config.yaml
routed_scale: 2.5
head_dim: 64
tie_embeddings: false
lr_head: 0.0112
warmup_steps: 228
schedule: "wsd"
Below are experts of layer 2 (counted from 0) of a mixture-of-experts language model. Rows are named router (the router's row for the expert), gate (a neuron's input weights, with its number), up (a neuron's input weights, with its number) and show model dimensions 0-111. Each number is 128 + 24 x the weight over its row's rms, rounded and kept within 0 to 255. Numbers have three digits each.
After each expert's rows: "mostly gets" lists some tokens that are sent to it at least half of the time. This comes from a sample of Wikipedia text that the model never trained on.

# expert 9
router:163128111100159155124116138165117147097152108117147115144112140115148132119103087088109116157149097136127132095117122109155137136114157114140154110115127169141141108096111123134153153092080102131149147121101118089147126107105080116133112158153066143095124162172107155120136184150177122139096147133124115139161114124142084135119137117112
gate0:122145122131135106149113131167175162125123105159111117133124123135134145132111140151122110124161105128111123125100101100164132132085151133110126117149094114161100144123095134143179169151112127105141071121161138156109112136117143104146145141090135146101096205123116170133169106154084112157108118092116131133148142138134130139080102104114
up0:156105122140119139095087114144123070122096099087123155107094149164169089115133137157086125139133150138126123124155157112143117111092073141152123119125129145115125124088105143100117152065134125137140104152140115109127123149152078123102157120099118120144145061122124104168121138164135112105127144151090139117103150163110130114123169121155
gate1:171102128137095151110109136106100161180076131141081141124124123155142120128131145146154078147138119135123105079181116163104127147163107134143147103116187087105122128139125117138095138133109102116102130133152088120130210122085107147113130118135122101144099112122067113110109086151150105099128113176050137079121148133157110151141125112134
up1:121155129143116128128084102087130137136160122141086143099106097141141120157118138114130106101107162174141146126124128167141110109107100111154145112087111161134131119159109094132119124096112110130160115116128151122124118129141109153150099153138160113092132137153151193140123085189134106146110140187125148116116124099164133128137104147140
gate2:121148122145141128152116111114125172137122110089092084109108125134120106088151105172092148154157145055169090139125127124088109132119125141115114141117133136159108130107122102101115119095153118135093147132113096145121153180158080137180142105117156118140134121122094124123134148128158148139149081139130143086135113168130153101106158109115
up2:142166128120136130115121075124107135085176162110129091068078170165164110127146164146113135170103140116117132144079095130119084166146137121163089149093092130143099165092121116118175162127106114136084132123127165121123156138165094111128111110125131116104134124092089177131092151132172126160158167173120099111127142074078136106112128128127
gate3:153106120107126131147125117113110083109143104076149116134147134095145148092088141136152121112157161088117109137147162127164109099120095134145153175117137098109097108147155166106150147159192093154113180143133118112090146130131132105154119132104126135167141131115141134097104125132148123182104096126152128129155125091137084125130137113127
up3:165066133121118165160176133059162175146073133110126149102099099140100101140128097160175080162132158138115137154120120123105144097104145134156126135132103117113116114115148134135087146100176090082100112142126097113068159151100117128125137119114142142091106116117124136118162113124130124106137126115102168143141140116120100130140113076135
mostly gets: "\n", " all", " well", " same", " All", " not"

# expert 6
router:163118102113146147137123141138161159145153127126150106168135153129127142131133118157121143160169111097143148106102089139163144127126097157130143094204132143092121126127116151140162113104134134189136126095107101124069158152139102126128091122112071154151143146129133141140111159147108082117118108171122098128132107157142133116138182101129
gate0:132160120128129095172171160143138124153109198175123137127131124138127113142113074124089108138144131162135148136154147133108108148134080119079151135173135142108136116176111132156177157152130094136178103108156148161132140118141095122153065128115115146101131103140159152143111172132120094128140073145114078136137142152113174126146114101108
up0:136095114139079141127113122128143132162129143143117152131116149121151158125121134101141131108112153103110151092124113169145121107123103111166155150127126145106143134108110112072091118125146135119158087139140098102133094137118143101128130114160123108129075149135161123128140109153108131190183149123136149152143145094149121094134177121149
gate1:177145122103117091168138155133131131119164151129145145124138103121136137124113108101126128123140140124126149123142121164136170086154166083141174166138136123110070098126133133166133116114099090195161110162109111124124125133084140107142117158162151127148135128092088118119134113164105144127169134138151140151097130143087128124093131102111
up1:143145132117119112143117162111130127087107130119117158168128141114101139099187141127130094149136161148135110127105154102112114130093136120124112092089110137045107126161145142148128130176125140102131104100111131106092132112152147144137110100168137184103096107116118160105110124113154110106113121128136103147142110115149123141118129142140
gate2:161155105122131146089129148139130162116128138153142156119131091092083159163153197192136128130167149083133128120125118133148131114112142146118109110106111119152061091122086157129142079109125126145112159117125121161154133127156083130125148172157116168221137106125129112171122121109123100124110106139115129118158107128152104159130133104137
up2:127098077141135118134117174112147114083126098120140185140121116152108129137101145177127138165155123130118154118138162108122116094149114094115140078085096102135112131117115101129112148115131110149126162152107170134159114141158152137128109154145119145159108131164128129144118114123120150168080176133122120130111119110077145084136129149128
gate3:135150134086127124164117133108092117158116059111095124157130108105163116125124148101095102114165147134145170106127110144149092122114116170140124142126126144131126127126150167104151116123091133141107127127124115100139113098124142098124120127122158186117168131101140120118158145125115151096157091138093123105200094134137134142104152145118
up3:141158111154171144132080129112113117167130122092120153113132120086124133099117126097129153084142083121129179129081127132126103125155161136154140085121118146147111127140118139175188135143127122153120193123111139108104163093094118168114142136126127207155155132088134135113145114140132130133135142121118095120165113119173107135111126115080
mostly gets: " million", " mi", " album", " Year", "year", " UTC"

# expert 18
router:112127106135115121160093152112117128193094159115132134156065127140131122113097129082134139173159120118125121111140139095129100112110123151112137129153116118156121067132102152135158146070133098128149132129106106135120155133119067165128175134093101165133134113167096128155135125142152137162125128138119107135139132112169125130135116124109
gate0:112108090125131104106153166098165167112144130140111124173097096166162138135144160145139111137147130133133136128138118166136193123104145123149150112183137115163113106140110149151137157122121121155145127100107139140112151120101131172105164155093142132170134173109129143119152134092113132116132090112136095167131113122126102136112099129113
up0:148141116108156117175137176115149175145148115114141113151081116153141111150128153118130134127142099124146171167166123188115113121096131140166122146113132147129111090159128139151152112123133139141172164147107096143061123125143131134086168170102157142129140180139126126151085121104071140156120110148143133151188142137138135140116108113147
gate1:146081129077117124145144123105163091140107147105142154160165123141136097163137141103130134108120113158088137094147110163119156105138159136156125148147089105173120160149134099150110109121134096139098153131123143161125121117160086120090117158142130135156100173110105104147102119128119168138144163137140094117121097128135133171109120107153
up1:180132128108144115134166104121152141148092105115143116116175109120112091091148095137113167150147101123122107093107117137112098106129116173151130133128122145105150130089149122147131118126103082143140104157090168105126166140123095144114118099097126144134122153118113093152126097133110136124155149185105167147096122135139103136118122103172
gate2:138150138141175150137097129122086067142126124145150136131126099117154133124147158137158148159104101123130145134129110119151092151143139167120141096189151123109153150140131110143128129119119072120140122127112102134115107134106124145129143167104113091128106160124094114107106147097140111179151132168113154126145153089134150116105109120128
up2:138119074126119110161155102126142135105136108154147139112112100104123158129154131134146156084112106151135145137111121133121145155157097154107144097136144119146115120104112129138124106121112186105120145166074104119106084127163153145157140109156139078136089140122142139149114118147088161157124129146108168108128124126113121155160102111135
gate3:182125122118130158136084155116157162139132128104123143126126110097131123146136156115154114170112151161093137131118145143087149135090117109113115090147112126134117073140151122147123174097111116122141136109074141129149158144099137149120166119140126126148116105098163106129129100154111129167121146145142154142117120124096135131120109164142
up3:080136131146094110117135102122140172145144122153132113174140148161090131131174113159112137149126129132164138096148122145128160134126092152095128137108133104143118134132154129107140143144066122115142159106155151113112129112157134145136121143131107090119126103115139166192134157140118123099170102158102124127105143092150118155113094119139
mostly gets: " as", " some", " been", " became", " many", " several"

# expert 14
router:156142087154107143148152137134104139141095132154162137135080129117125114073150158167152099132132157155114163096167134160183118139157136154142171091138150185123131076165118118116100113136124121181173113151099089094157145164141103110120139155103062108123110100120103147105157111153156127107098096116120100142116125127135126123108170103104
gate0:102117165140107161100138139148125167126124152119150143115080095107149139079129149146155083119143160157159173174169123148172109123136146120105135139140154162080178145107138130107109114097143110110127107136117096086142135074157125072079133112098149169123132089103128178118156118153145042151128079137155055122109096097120155161118155113112
up0:030088171179111147136146139108147117116212104129118122130129169117127147148125132116117130139162150132116098159122145137159117081122115114161143136108105129116165113112132128127138096102150155125132190140107164193145103101152108067108157091120105150118132120121130119091152136122134134130071114115126061130156130111118129147113151125103
gate1:128103083127133135155106107128119112168136140152111122145166128081115124165123138102130125147151101136115194122116172120118100112174148113105111091125091118096127104139158092122123111082132109089126120137089127132136113119090122093143100169158129141103113091170170140147092130147100117117095107169097153094102081115135140139131085165168
up1:101155126110159135089130145105144142139097118182106192124121133147111192123154107143133114061059136152134122105141123172111154122103142104120141129123153135164132112097136126168120070116103136125156105119115093152140121055109173105134142142113108130153115149107118124135149131128090151137120109103125134144138134135079161126129152150132
gate2:128135105155110141120122108189140165132092136144112090115146114090097158100126146088186139114136097107159072123122139147124129144167124128110109107118124096116140129152140140148129134132121149114118182130136086133111157121110123156151155127093155152170118134144143150109120100122156109134150120096123110115113140153150115113121094105147
up2:119144092130111125137112147174119140125116109095131118091088118102100158146113161135137135091117122103130129141123142178150103146167119123116116159134134119117109101098184120097113157110124138095144160106149106132103110107081153130140141093130132072118113114144102111112150112105147159113145136120157155163114138120095117136097123107152
gate3:104128157148136093160143172109127122104149149104141121151149136103138151150116119124146129131121178143081135135135151154152121128082161137141137073139097085144110146155127140151111124149159156151106139134124140143145088118138151069123138144142120184151145100100126123140136106138171126100086115098117079113170120144103144164116149113127
up3:159113151178121130138119124160159107172090119145117123110132088133126099106120111155177185142096137123112138125155083159091080114138105125129159135113165110138131143117114153106128092126122097090150099149157118139133133152152125157119127130109121083082135156121153124143162111098093155138177069100136169112107116120151154116110126139144
mostly gets: "\n", " 2023", " 2016", " 2017", " 2019", " 2008"

# expert 0
router:147184143175128149116171136162119121148117105117153139154113126125149132087126158148135118119155105174132146092124119147138111137126124127119152113160167183156135112131149114144141146125109091143123101125112081115158135130164116100136186169087083143140117144142113141151111159117138076114144108099101100114125119148102138113140157119122
gate0:096111103149146188127133108126135127108131112151127117133096124151127132096088086146144142141121115106131145142120133124137120148094146141120141100098106114140146130153106101099147107145143121115163118148187147124114148117139150123096137124141128195118180135133159119122129147147129126110120098102138156098134109145158140139139143126128
up0:123103120067124082084138142131111126138104110123114148130108108138177106074127106158129126165109116060105157147135147084143084165171098126148125118147189136121156125108100112116087114104165151120128164120148071145153104147096133168138114108125142089157103119083113168088101091122151154155128162149123116120132145093139115115124129173118
gate1:107145145157129146154111068142115116108112116130151119132148089109128156148140102122150212143121145116079125116156122138120128105174150144097104123133122137126149121134112147141131181151115104169135115139104110117136130116207146143127153117118130134133178120131147114146125156097135149089134101106098166140097116113143082165136118103163
up1:128102160135108118118105096102157113107151152142130133114118146096126133115124114104142132051126132116121107122151137117102103148173102167101106127088214124139104085124123110135102094117136108087136145149127148142162097154133137142164104177154103160141136099147112129130159112115151114119149139159136119058194182157114127166122126123155
gate2:169138163122140136092128118146113128130128131138135136135129110201133084096172127120124082139147096139142125089136123113134124187095127145092135136080128129118181149142144118084137177138146108118143117109158088148099152120151133091087180129086148126154113117082113135138107127117122133132125138116099105137139123113160144170106096130111
up2:146122129116147118149124109144131142202112143119106148110100087088143101140113141080108157163118124123123087162184083163148076154096116130114085128140124098159156162113153125119150087118107123128143116105158097125140120160174119159126135115131120149137101144128119183147147144110117103107149169165137146122117111192112140100150106175108
gate3:119135092130088131153128100136116104141151167119149120147113142171134096114040132146163106129132139125154102127095146116150096146145169162137150141088138113145123119125129118158126136151195154130085127135128140105120190141120067101145139153103136146122140145148143149102171129113160134110139100108144087143135134106146147129120124136130
up3:142138116160155189130108164125146123138098124158111153139142118130125141152160119107149147161143128112126154133146114141124148042091123136135144137099111143096185142155124129110109133140124130132116115131106057169134142152135111136115117090174124123135124121153152101115137154149132085143108139189099140141154095127112131100136150150113
mostly gets: " which", " she", " they", " it", " well", " he"

# expert 29
router:121121119178111166136133118153128146143183124126139116100125139155153122158092115122135152122140104145114134073118080160210118122168123151182164133146106128123140093150117101091136163131126128133134151120126109107109145161145113107112135102116053125151146159123113130131095114164124102136175107118104119104139100094079140110166143132130
gate0:125159154107115155108160122128129127122139118098113135116133121135123140112100117124102109115159116115142088134124110117111125086124057089152098107101109134149075110111122139099123092119132149146142135124111129116107118179118078116103130151127158153105143174126147105126123114092092141120129097120128134129139132105148144139096153101180
up0:128152111140118113145143105109124109136165144166115151128136124111136175161110142121141128155086086106149142213111135148071142086128115174122120123124126110113156135129097155157183133163177134121105118141123147101139136152133110138129126153118116091170147103160117084165123137122084103128098116138113140141153145141142107158125138091131
gate1:148147107108125122155133122117123139137161142166129123119097125122094112144154059118073110124120113148154150121138148151158106125172107097153124084166100139141148130155080105119121131104089120135120095100082119065091109155078138106123113153141128126112149150118127129144108139116051127126119145144120148141090097135092162129077132114115
up1:138119132156136108139160102106154124140144123076126131159137127120081189141145137133194089116126105119157087120092150143154100090153118128118136093124088106099115118164151135143128093141113099164166108149098105135139161141118162078151096118130077172148133156144106104128109095122128162158122122081131095093098141135158115134125148154137
gate2:096125091134126147129140118111148148149129103185145133136090150141173131139130119111107175145160070117118100134107131117127121094149159065131119130127121100110152134162105124147170128097132135119148102155092148131114153166168129110101127097112159119150158169108189091096091126092098116154152093123102148133083116165155121143112151115078
up2:145144150115134158174143117141135105131159119117147103153129158153141132106133077133184118126098171111113143117150115124114151177135147196119138131148138160125167126119091162078166135148151106132130102117140103137160141119127104069160127142096136163070127108149104123172159147110110089111114154130111095116147128119134139143169145092163
gate3:125122136078109139134139126114138136118082174124161152177113164179146145095124108168142117190128129089121149101125153151115105104133107161100100085088126136145181110133151117116156130144117129205111123111116142063135090156149101117084114161177129168135099138111123138176131153128101150128135107141101086147124128130123138125102113112097
up3:105092119078166117135127131143127124109138136105071130095184130163125156096134133122159148127164152138143064107143107118149131170130115141139159095163127122113107167089123174120117160119145107137105117151153146125085158104105125137117121139097102162124118112149139100113117113163110081119097181135146134108126142125088193119176118149076
mostly gets: "ine", "ina", "is", "ie", "ara", "ta"

# expert 12
router:151145099166118171117143144118092120151110110127156141145107128124156110096091125139144104136139106128145136111095162086157108126113122135154162119100160155135151108115098144140127128116139117133150162144110090128159149153108103104153161133093124149151157152145095133111153135119143126181091117145076108136136086138140113172169124126119
gate0:150126142128125166132119101103108115146137144133161140169078165083159172116129101170149089180185132120163122140177118093129149147131126199132155120127107134147132139141131166135107115148134139137138138108121140150137137088142128123122157119130146124093170113114113127138102111096105107134129121122113165162129105132119117138136132115142
up0:115130132144120094125128118165128094132107109110106124136171106121121159134112126148108131109114116103125113147163093168104090141117089141076152099161149090143161065112100116101122099085136142082157121142155130138133145117123120141151125150130103150144095120117146148142190124134131145082143115120119148109154090176137118134135158130129
gate1:150127098119117118143175125107109148127104146128136145133172115119153145115115143097143141150119151099124108099058106171133132099109093140166106123134099127111100114118120133053110113151100126130147134136129138156090166127158112092136112142081134121125122137160171114114128113128105121106132089116109155109147114120148119117126112121143
up1:157126152053156130088140171112121135093152089061089062097110173065149118120112126146152153133110131097124133129111100122144123140144145111088131125140126140097127116093129117155144099103141109119154102113076131125084097081133122131122156127119170143131098144094140164182124128090130148162130134148194141115094127102180132130143149102133
gate2:127110093139105125138162082108103118126114125144110158134124159122142113104113114161155101138120167122125139127102126142125077137128138150129151123125143128093119084130071159117101128141158078148159166140152127140109162120096121062133167100081136124172140168094155180137159102150114134152118098119122149128115128099157156113125129129178
up2:109071118144144110132090133142093130146092154121169170137116138136125107172105168134123128132118150122099113202139151084100134111094144109142137121106101172123134095130111136141120139127163110114148126134146104129142133146142096114140151091130149132172121091140134136096156145155157145155118101130140127136153128159117133158122099157139
gate3:127145135138148092126125144101108122136117122122099072131106084119104116151127139137069111135137127155111128147171115140123076151138127150135133093114114155140152114170118098061105134131056161148130131115149089132169141134157121164144158113091134148120129119125096135113137130134166136123192108134113113123107090160103125180161150119142
up3:101103158144096092137101164091120128118111162133137167101112134085103125172120137134120106148098159154125157143149134112133121098131150129072146133118101083118116105117091104116109202132129131119123121152091116094133086106079147130102130147153109092117122101128121140142142118106133185128126099110183106120130143104138124134114096125115
mostly gets: " that", " than", " this", "On", " some", " The"

# expert 25
router:142156114097144179122101169143149128147078137129122134159114129122132144096088125118110132137104143113135124101088117112143120124151104125079155090154112159137134108128151114166132081123067094098124154134088108089109140102076106135187164164085088168149125110151091120132158149139130125094153131149100141106129126145148130149157142118113
gate0:114157081095163168122156094098117142172124128124107146126090135118132146101074123158128150137113097144137132113087078099125113130123085115133130109196137128183143078164100106163162136123096130103145160107111153081128137155134126101154080158142125140133142124138103143167108146152141157097139135134090108123108143127121119134160151114116
up0:156137152176104104148142085109130143119149112149183093107174122129139087099140111076178105111129130127147147119121180118156159137114187116150145141102117126141133155116135159152099153137120114103125098161156095119144129102128153106093154088062147107129116172116129112094155129102099130131116147060155101131130142134184132094128103137111
gate1:102093125122166130148116142177100150134112129081117124142130129144143160108142114147124099144135138124149154118142136132133133131113130116098136143140131129181190091116113097151130142126127146147083086133137119077122115126129167123103169121139108108116112097098120144143133109108120152210137137072087138130146129151129163107122134119111
up1:150084112102129117090140097139099138135102114111125129155092144164168134103116079115087114134107121112124144125122135082129144122132139118114103150105125145165141129115111129117145120145127141113106096129165080149114162135098192115139136146132140125102071103124108104133124124144088164158115155133093111088170131170104143126113128148137
gate2:119115106127126131131142100124138123108144141169113107148095114097139123148116151157073099177114125139134124127103155094147148126099131098107125151075119085066114120127126186128102107137121119136136130123094112094110111122136159075138131146134114120131183132133148102125172127147113129150073110115119104171172123099121166165110123130156
up2:080089167152122134140132109140133139074110117076128123152113141145127098115112141126112119111167152130119105179097141092125177148094127127125134088073122139121113081057144123149118149102141126117147114128136138174142148125148102149119130107120121190124117092156156120125136128174131124156144126166137123110162125161142159135070114134132
gate3:141153121074123124164103128118115107133102144121094144126123139150140102124089136139085138120087151084158115112135126145106115158133137122129143149141139072184129138132107152115153144133095089154151095093087167093124108087139135082140147131137181128105167141140156141127148129113128133123094115118154116110133122086144145124161128154118
up3:139174105124149138125114142147134121139134119115143098093121136133128141125145135169113166165182100118125107128175117138162122144112188120111088131136159125131127130127200127117118144135098177092133086147088127134087131139118142135136099104115156139133145091136129130096101134119158133171102169106144129157145142135150107119108112079135
mostly gets: "′", "″", " rock", "See", " Siege", " st"

# expert 37
router:134176144152147163129153131146123106130143078134169115149106134129154120092126110135138099088166136183120131106111086161153112133099084113141146118160123169177170086115114079143159129137097114148146128132127100102159138143099107091107185161091098123109150146137109124133153168114133107123143097120076123130176109136131164158151151147128
gate0:151132126164158172153144105164128120182147129138155150177146144161094125120122179107110134090150142138102111107103163188120100082100141125136116160130118123126110118115161126127104069112127150096167151108126104128127128139151131085140140183117143160095128153132093104160148142125105096148108085155138133136172138164098163147143101124121
up0:149139172085124150143111100134178149118154139142133125143170131122128087113144128144108129114103125119137087135125133151104150160150075117165108127154143134133123148144140138151102094124118159131114165142067130171133106072110166141172154126139139168103120084132122144141120102129121171163107129138113143123147178145149153125147101171156
gate1:095129078108132079137131133142123116116154104114130133127094095126141115135117162154118175094151112101107151156133129119121125165124120123154113059107200117138132121133139123121105130130115137113110108114117137153142129130130096097134158144119142124140148099125081177093110141140148114106105100105071167110160113146098128144132144135092
up1:130071119165117153140147126097133132171129174132089169162152145152118131139106110115152095144145124117115131112107128111115177121118144157154159167130138121114126148109095175135154117145151152126128125158095131084099167160139120122100110107133093107128154152113124112131133156121106117139102134133145177132099102124135101092174099163135
gate2:101167101120148118099132107138173116093152126135150125163119121076120098143147166115134138127151162099162119139139129122129126109107133157107152119158116114146114085142165101152148143100130107116139089123082151155155159144144124108129133120165134162148160123095094109123159112113181132124174133142139121130151088161137108128132112122105
up2:139099160085144098150140103124075117145123147116104113121136108119155132150141117112094132139143136104138121113109127125156128132143107116124130133110102142097055142089133125134119092128111125111143146144115116187147095117104112149120120116110161108139146124183118119141104099142106166134088127121168151096101129128175148152115074124146
gate3:108138119101122138121131128167102118138135102101170138136099090147141100099132157118100114108158116140155121105129122142151133120110173134204104110132097118128119148124150126094115103156110114145111155139142103131100161141191113125139124138159149140172123141069146084132138105147116099115150108145153101173103122134176126118128148128155
up3:102163171141118147117128103126115132096066109137142141112109162127145102120149119139166168104087132144130125122102088140125107146122108134133156188150136189136108104134116127149116161152168112117146126122121096126168148088136105136139087137088120118105164078126112157124092128151151130153115114152136127172124090111098137064161146118103
mostly gets: " the", " own", " same", " The", "the", " Holy"

# expert 2
router:130132086124107125142172119083144147180112109122120134166106121139147122116099130124145148111188128155142164089135145121177110103124093108132167108139107180121164077122131106155141155117134112134150105131105122100129178120121075109123106119076072141089156163157103138118124134158110074146110128107132102133105089096138113123117141100121
gate0:155138134069125147130113133120132089195105151125127152088124120136159118105158136114147107122100142087115121094125134144090155129146154102136196120118151126138147137137136145078103132148129074109109137113151098143098095091121146133179129145119142140138120125129090100149131168121139134119155128137107154143155125132094115161117140114130
up0:109131147115131143096072124152198121102150110154129111136165085104127186129174161122156143125098134162164154172126114160126118140107137124111124156128145091182090124122149140136142121137086113078150112065165112109115108098130139136131132102128158132139130100151156091145110125121135152138125150148126134148161124103137134131142116197121
gate1:088100103154128113161132160116107147081114143138155143118123121137170156133113117151160116117129135163120152160137134137160152137086137146142167144111109138109128121127121137082181154122147133109140174121118109128125068102112127113093134129169122132135146113122106136093114143127170124122147090108109127152140038137094114151175160139123
up1:115096141141130116156119121096084087113115076114107180143173094083123109125141121103106129114112106113095164176096136114124115151074094118145147120128116143105041118134100132115134090167127121125105152142132109146122140162120137121102128141151096140102150147116135138099110147140115131107128114137121157146199097144124139164129099165115
gate2:167150110151153127141101149119140128140154141114145115136094135135093066139126143160106128113127105112126184143106123087084152111130157109107116116114127165128112109162110154155069137159104163123110145139139114141153133155111160129179133153136115152146140132135119109108143154132115142131152094063148119138100118138089132167124133125155
up2:112057139106091121127126092105126116161119149111097124098127136071127111131105110135098108156092102131142120108086166072152120109153089112139147117134122083101143131111101106089135094095100107120110144169119130146129089125090141115170114160144136138122144114126106081138135138116131124118093149161124121131154146108126142128136149136131
gate3:180110118134149123198136128117162112166125160165121158129126127142127130136100114147133144121141144143102188126088141134085159142116147135090136119140116107162130122150102109151112100111123109139164091127076115098124120120165144088121141122080113131108135154144112142127131069145076127150110138121081146139136088131125142119141113104141
up3:055089109149127108151084160131136138097150135138135099116151118177129113148144140148163140134127132142157143139175108145137161142117160129114125125107171094104117119112135146134137122147143181128145101082210164122128097113148151145092139130141115145152168102111140126131153116149138120162169119097150097108140142136126157112180133144149
mostly gets: "\n", "-", ".", "–", ").", ".\""

# expert 3
router:117163111154121155140121144141147099119170138154165141146104111150160160107109097159159178109164115126098138098087090113165155113130151101136181134166130122128118128146129115108124129139098116132123117086138122064119131139171107136123158111127084098149161176109158127103128147152155093146168121128156150182147116093124109090162150124118
gate0:133128135127119129149149114166189140126107176117172130160103139194156105099191145166146101134111149124117113123143109131143123100117133122120096114092127131159167147161110125149121145144138126130126098129099082129150091145129151101167173142128130127134122104150131123138149193172099119089125096157111115137107112115097148159125102097097
up0:125103155152112139156106106098083104117121107104119101147073168161097150151126122119142109097126156136142099181145158146121086156123150099135179181141105149109125127122147128112124170159089112105145145149130110103154062092110109148122145102151137121136166113139158168064137142115156100145108162106086130101103125128147146138092118156137
gate1:093137122174122106115095156128120154125113136082149151149163113169147119121093108169107184135119140158125173137100097148120133133107130111133137137107143111138147123107110133135169133120118099143153124135139117132136107126130083158139130158153155114123117122158109158141177167088107142137125108152146154151115078159160129150122113133075
up1:130132156117133120130139088140134100101135148147143103130132107113111119137122144145104123088090110153159132178133126135126136133128087128134116118132113159089125114129094124198137143142132151128103112068122096152117139134137110129161099074139126100116066144115129168135136115168118165147122185100136115156099174126159097117143135132156
gate2:125159124158126162142116143120116103147070148140108149137136097126139132109077133095123174095130084126129135113132116144124126106154152156082164148132122131153147122152137143140141091142126101089135154125133107094105131106160125109128159112100145118090112160133137144183115141108100109119167122115111145102162063123137146108164141134144
up2:089145138162124138131115119144166105158097116128096105125140074088057096160127175122104171118125111158134122113151129087086130167118105094093118203100121157108131171142157128141122107130120124089154106134146123080131092100115162133127144093112125138133143146125176115125129109116131101107132171112130154105148096155148133140109104124130
gate3:110160098167100172155133160137168107136144197087120141166142108131114147153120130094152153119146069127160127129097115123140105118126115157100102133127096134116098108120146112110175157112124141130134134141141167131137136156109119118105114120104102129138108164173128133118118149106121098107147113108134159119145119123146140144150117150136
up3:097117123164114151191150135114117138149140130103087106085146127115150115108150092126075087147122161098199103117097131140128116116153122113140158107114141118087138084133127112113127129126139117093095149130103128170103129110131115102155134133093110135138087092125118128156122123174109174078111102123084140128079099102077136106114135156135
mostly gets: " John", " James", " William", "er", " George", " Michael"

# expert 13
router:164143155129100150117131152116127122174087106114138142148066131144144125063110120145132124134146116148150108093112099134150138111143101129139157103125136153119172121111142130137103114118090083110138147141150081121146149099119103118109182128099097153175136112146086117122098105141199103120128103139088149131147101168141104120135157097153
gate0:144091155123126130135125125119112118103150163095106151147114120111140109073163112117143109133112097124160078163150138193122092131125180133125145143143177080134172160146081144112112119103138071112121134147166150131142153139160127149137124143131143163151086102141075159150152106128159132114149131145115132109083114127155125144111153171182
up0:092117123102135130109137117083117108096159176111135172123112127106161096173142133155086144113103115131100125112171129136093134152150134128205129124153147125142154124128111138114146138175102110106098127122146098159165137125142175122159129125153140117140103087132128120111071144148147107087146104186140118116128111123066128136117131147133
gate1:079135166139132132119159144182159128127154148181177127100094086112140127116172128146137105085127136149148122117153148108145150135118120181079121119131139137086124128122129155125147143133118120105148088118141060094133107124158124157145114112153106107110089142149165115122143135116145104145135090126155134160144127095125187121157134165137
up1:121186116132134124138120132145141080131129120141113103093062127146120125146097140124127126139156111124128133176124139115161122134096128093128187077166158156152101103139107081162104113133135150145127133126147130167124123156123109082110130124118160110092181139130164159095152111170180117108153105112159151106123133137150101175161128065122
gate2:088174093160147099146100133112151130142143128143153117154152110131157156156128141132109129131155140119096116168136174092129092166149112118122127085147119138139108130151119138209128158134092117109112165110145114147147143143089094119163165155093112188092102121130101116148152175155109102115135141091105076094117124127156084122134178137104
up2:150128086149112129131159153131135090136205136104126146159154125091125145154151107143149154115146137106136147112117097130108154125139102156123148140157144110115148134128143137089138115093133105127075144159145145138126154138124117126119144102103119137195095142138112130113101117113155173111103158149096153123144161157138091102126168156158
gate3:123139101117153109117124149138159141133139132183112094182129162135090113130077115173138118105134119142099134130120116095169117142125150110156158091168150102142123147147135203119154149146166092145138108113151135125137155136128125155137087085127092124149111181138149104116100172157119118109095131098165159095108131128099123123138179098086
up3:110114170128113124117170096165118120097103154118115113194169138132116116133121139162135192163133160134104096088152119117110080093155134148116123148121125121120114138126152151083149134130118114120127098144135156122168121149108172159116055155134121139119129149133124130168133104137151091106137146154120131099131102113160152118125125120132
mostly gets: " their", " these", " those", " local", " other", " English"

# expert 20
router:137143108136116101138153130156115137145131123140150140136090125106149102112134127116151136143179134131124169096147121115162103150147150111120163153113127176132139093118098114107146171105119107122185131098097110116130121135119073104180123140114082142122156117145143134107144097163135088140131132138114115153141090136162127116142176117135
gate0:128091147133162103109168097145116135148098121116071133110121125127138104151124145112110149143174148113132136138127140085123168156164123110119104143134122126126127119139136092114149133107074157124150125137126127159115147119128084066126160136131119124140131143149152135132090117167129115084060205146106110154152144157109121120121115118156
up0:098140098148082159136103143143142103140162099156142119116138097119113133110124105135119086139149092150119121118142122113136124121118081139141111110158160110156081148133126125147126106142100146138122143113148123102123135180156164143124092083127166097108132107067134136129125125110141203136148101128135152108158116101160123107115133148091
gate1:087086112133147110147163127140086152118115125128094111153093111089147085110140136135161094146144152100128130162138172094131099159151143125125116157132146107133120099121109143095128178105097125195142090088088112098105130121130100130091124146114125131129162130118142143094124126100149133105141120118165124196105111191167169129139120126128
up1:124105102085118116122152159104121136151111161126129149128145177142104140091157097128129146173108147140125134114092144060135161142150139083107135117110080165108098134136098133123128115102107105151167095136088151119156106086116177137146123126128125138111150130156122109138099121129147106112062110134157111131121098126123125130179134099118
gate2:116175127113096138128105170172167120156161149145145067133143121126122114116141106147136160133115166129121156123143108151125128102083184115120143110133137119146145129125129118144102128132131147148167098143110155118114163152137129143134116126115139110114156158128129161123140116113152144139103148164155138113127128110185104140164161130153
up2:142123130145143118099136105136145133157146080125105128114130119157133138178146136119127117056138101144126142120097136102091115119179097128144144136099125128070147136129110142147118140150132119121097140149143140152159121139148104129158128080126150136136119161123124122131128119128144108170143111098098121127100124168095161118093109153120
gate3:123161132114132133107106135143135141110153115143135108113123151149125131148099157124094091119143116161102231150138108124129151129106155098146099131116110170110094080149111132150079130190129164142163122101125147156128124128106144137076118117153100147129163166099117149121102095139124110159129115116146134138080112155093079113135130176155
up3:111115118166148130101133153162158100151097135136064149162148131134147151125153145162118059115153121156144142128154120160090104154125132113074123153126124160161149118144121093101146158120130134102158103120115159131140162101122150146144135123149100129124147125078193123139112117152104085102148091155125127061107114147150136146140135140114
mostly gets: "\n", "==", "===", " was", " ==", ")."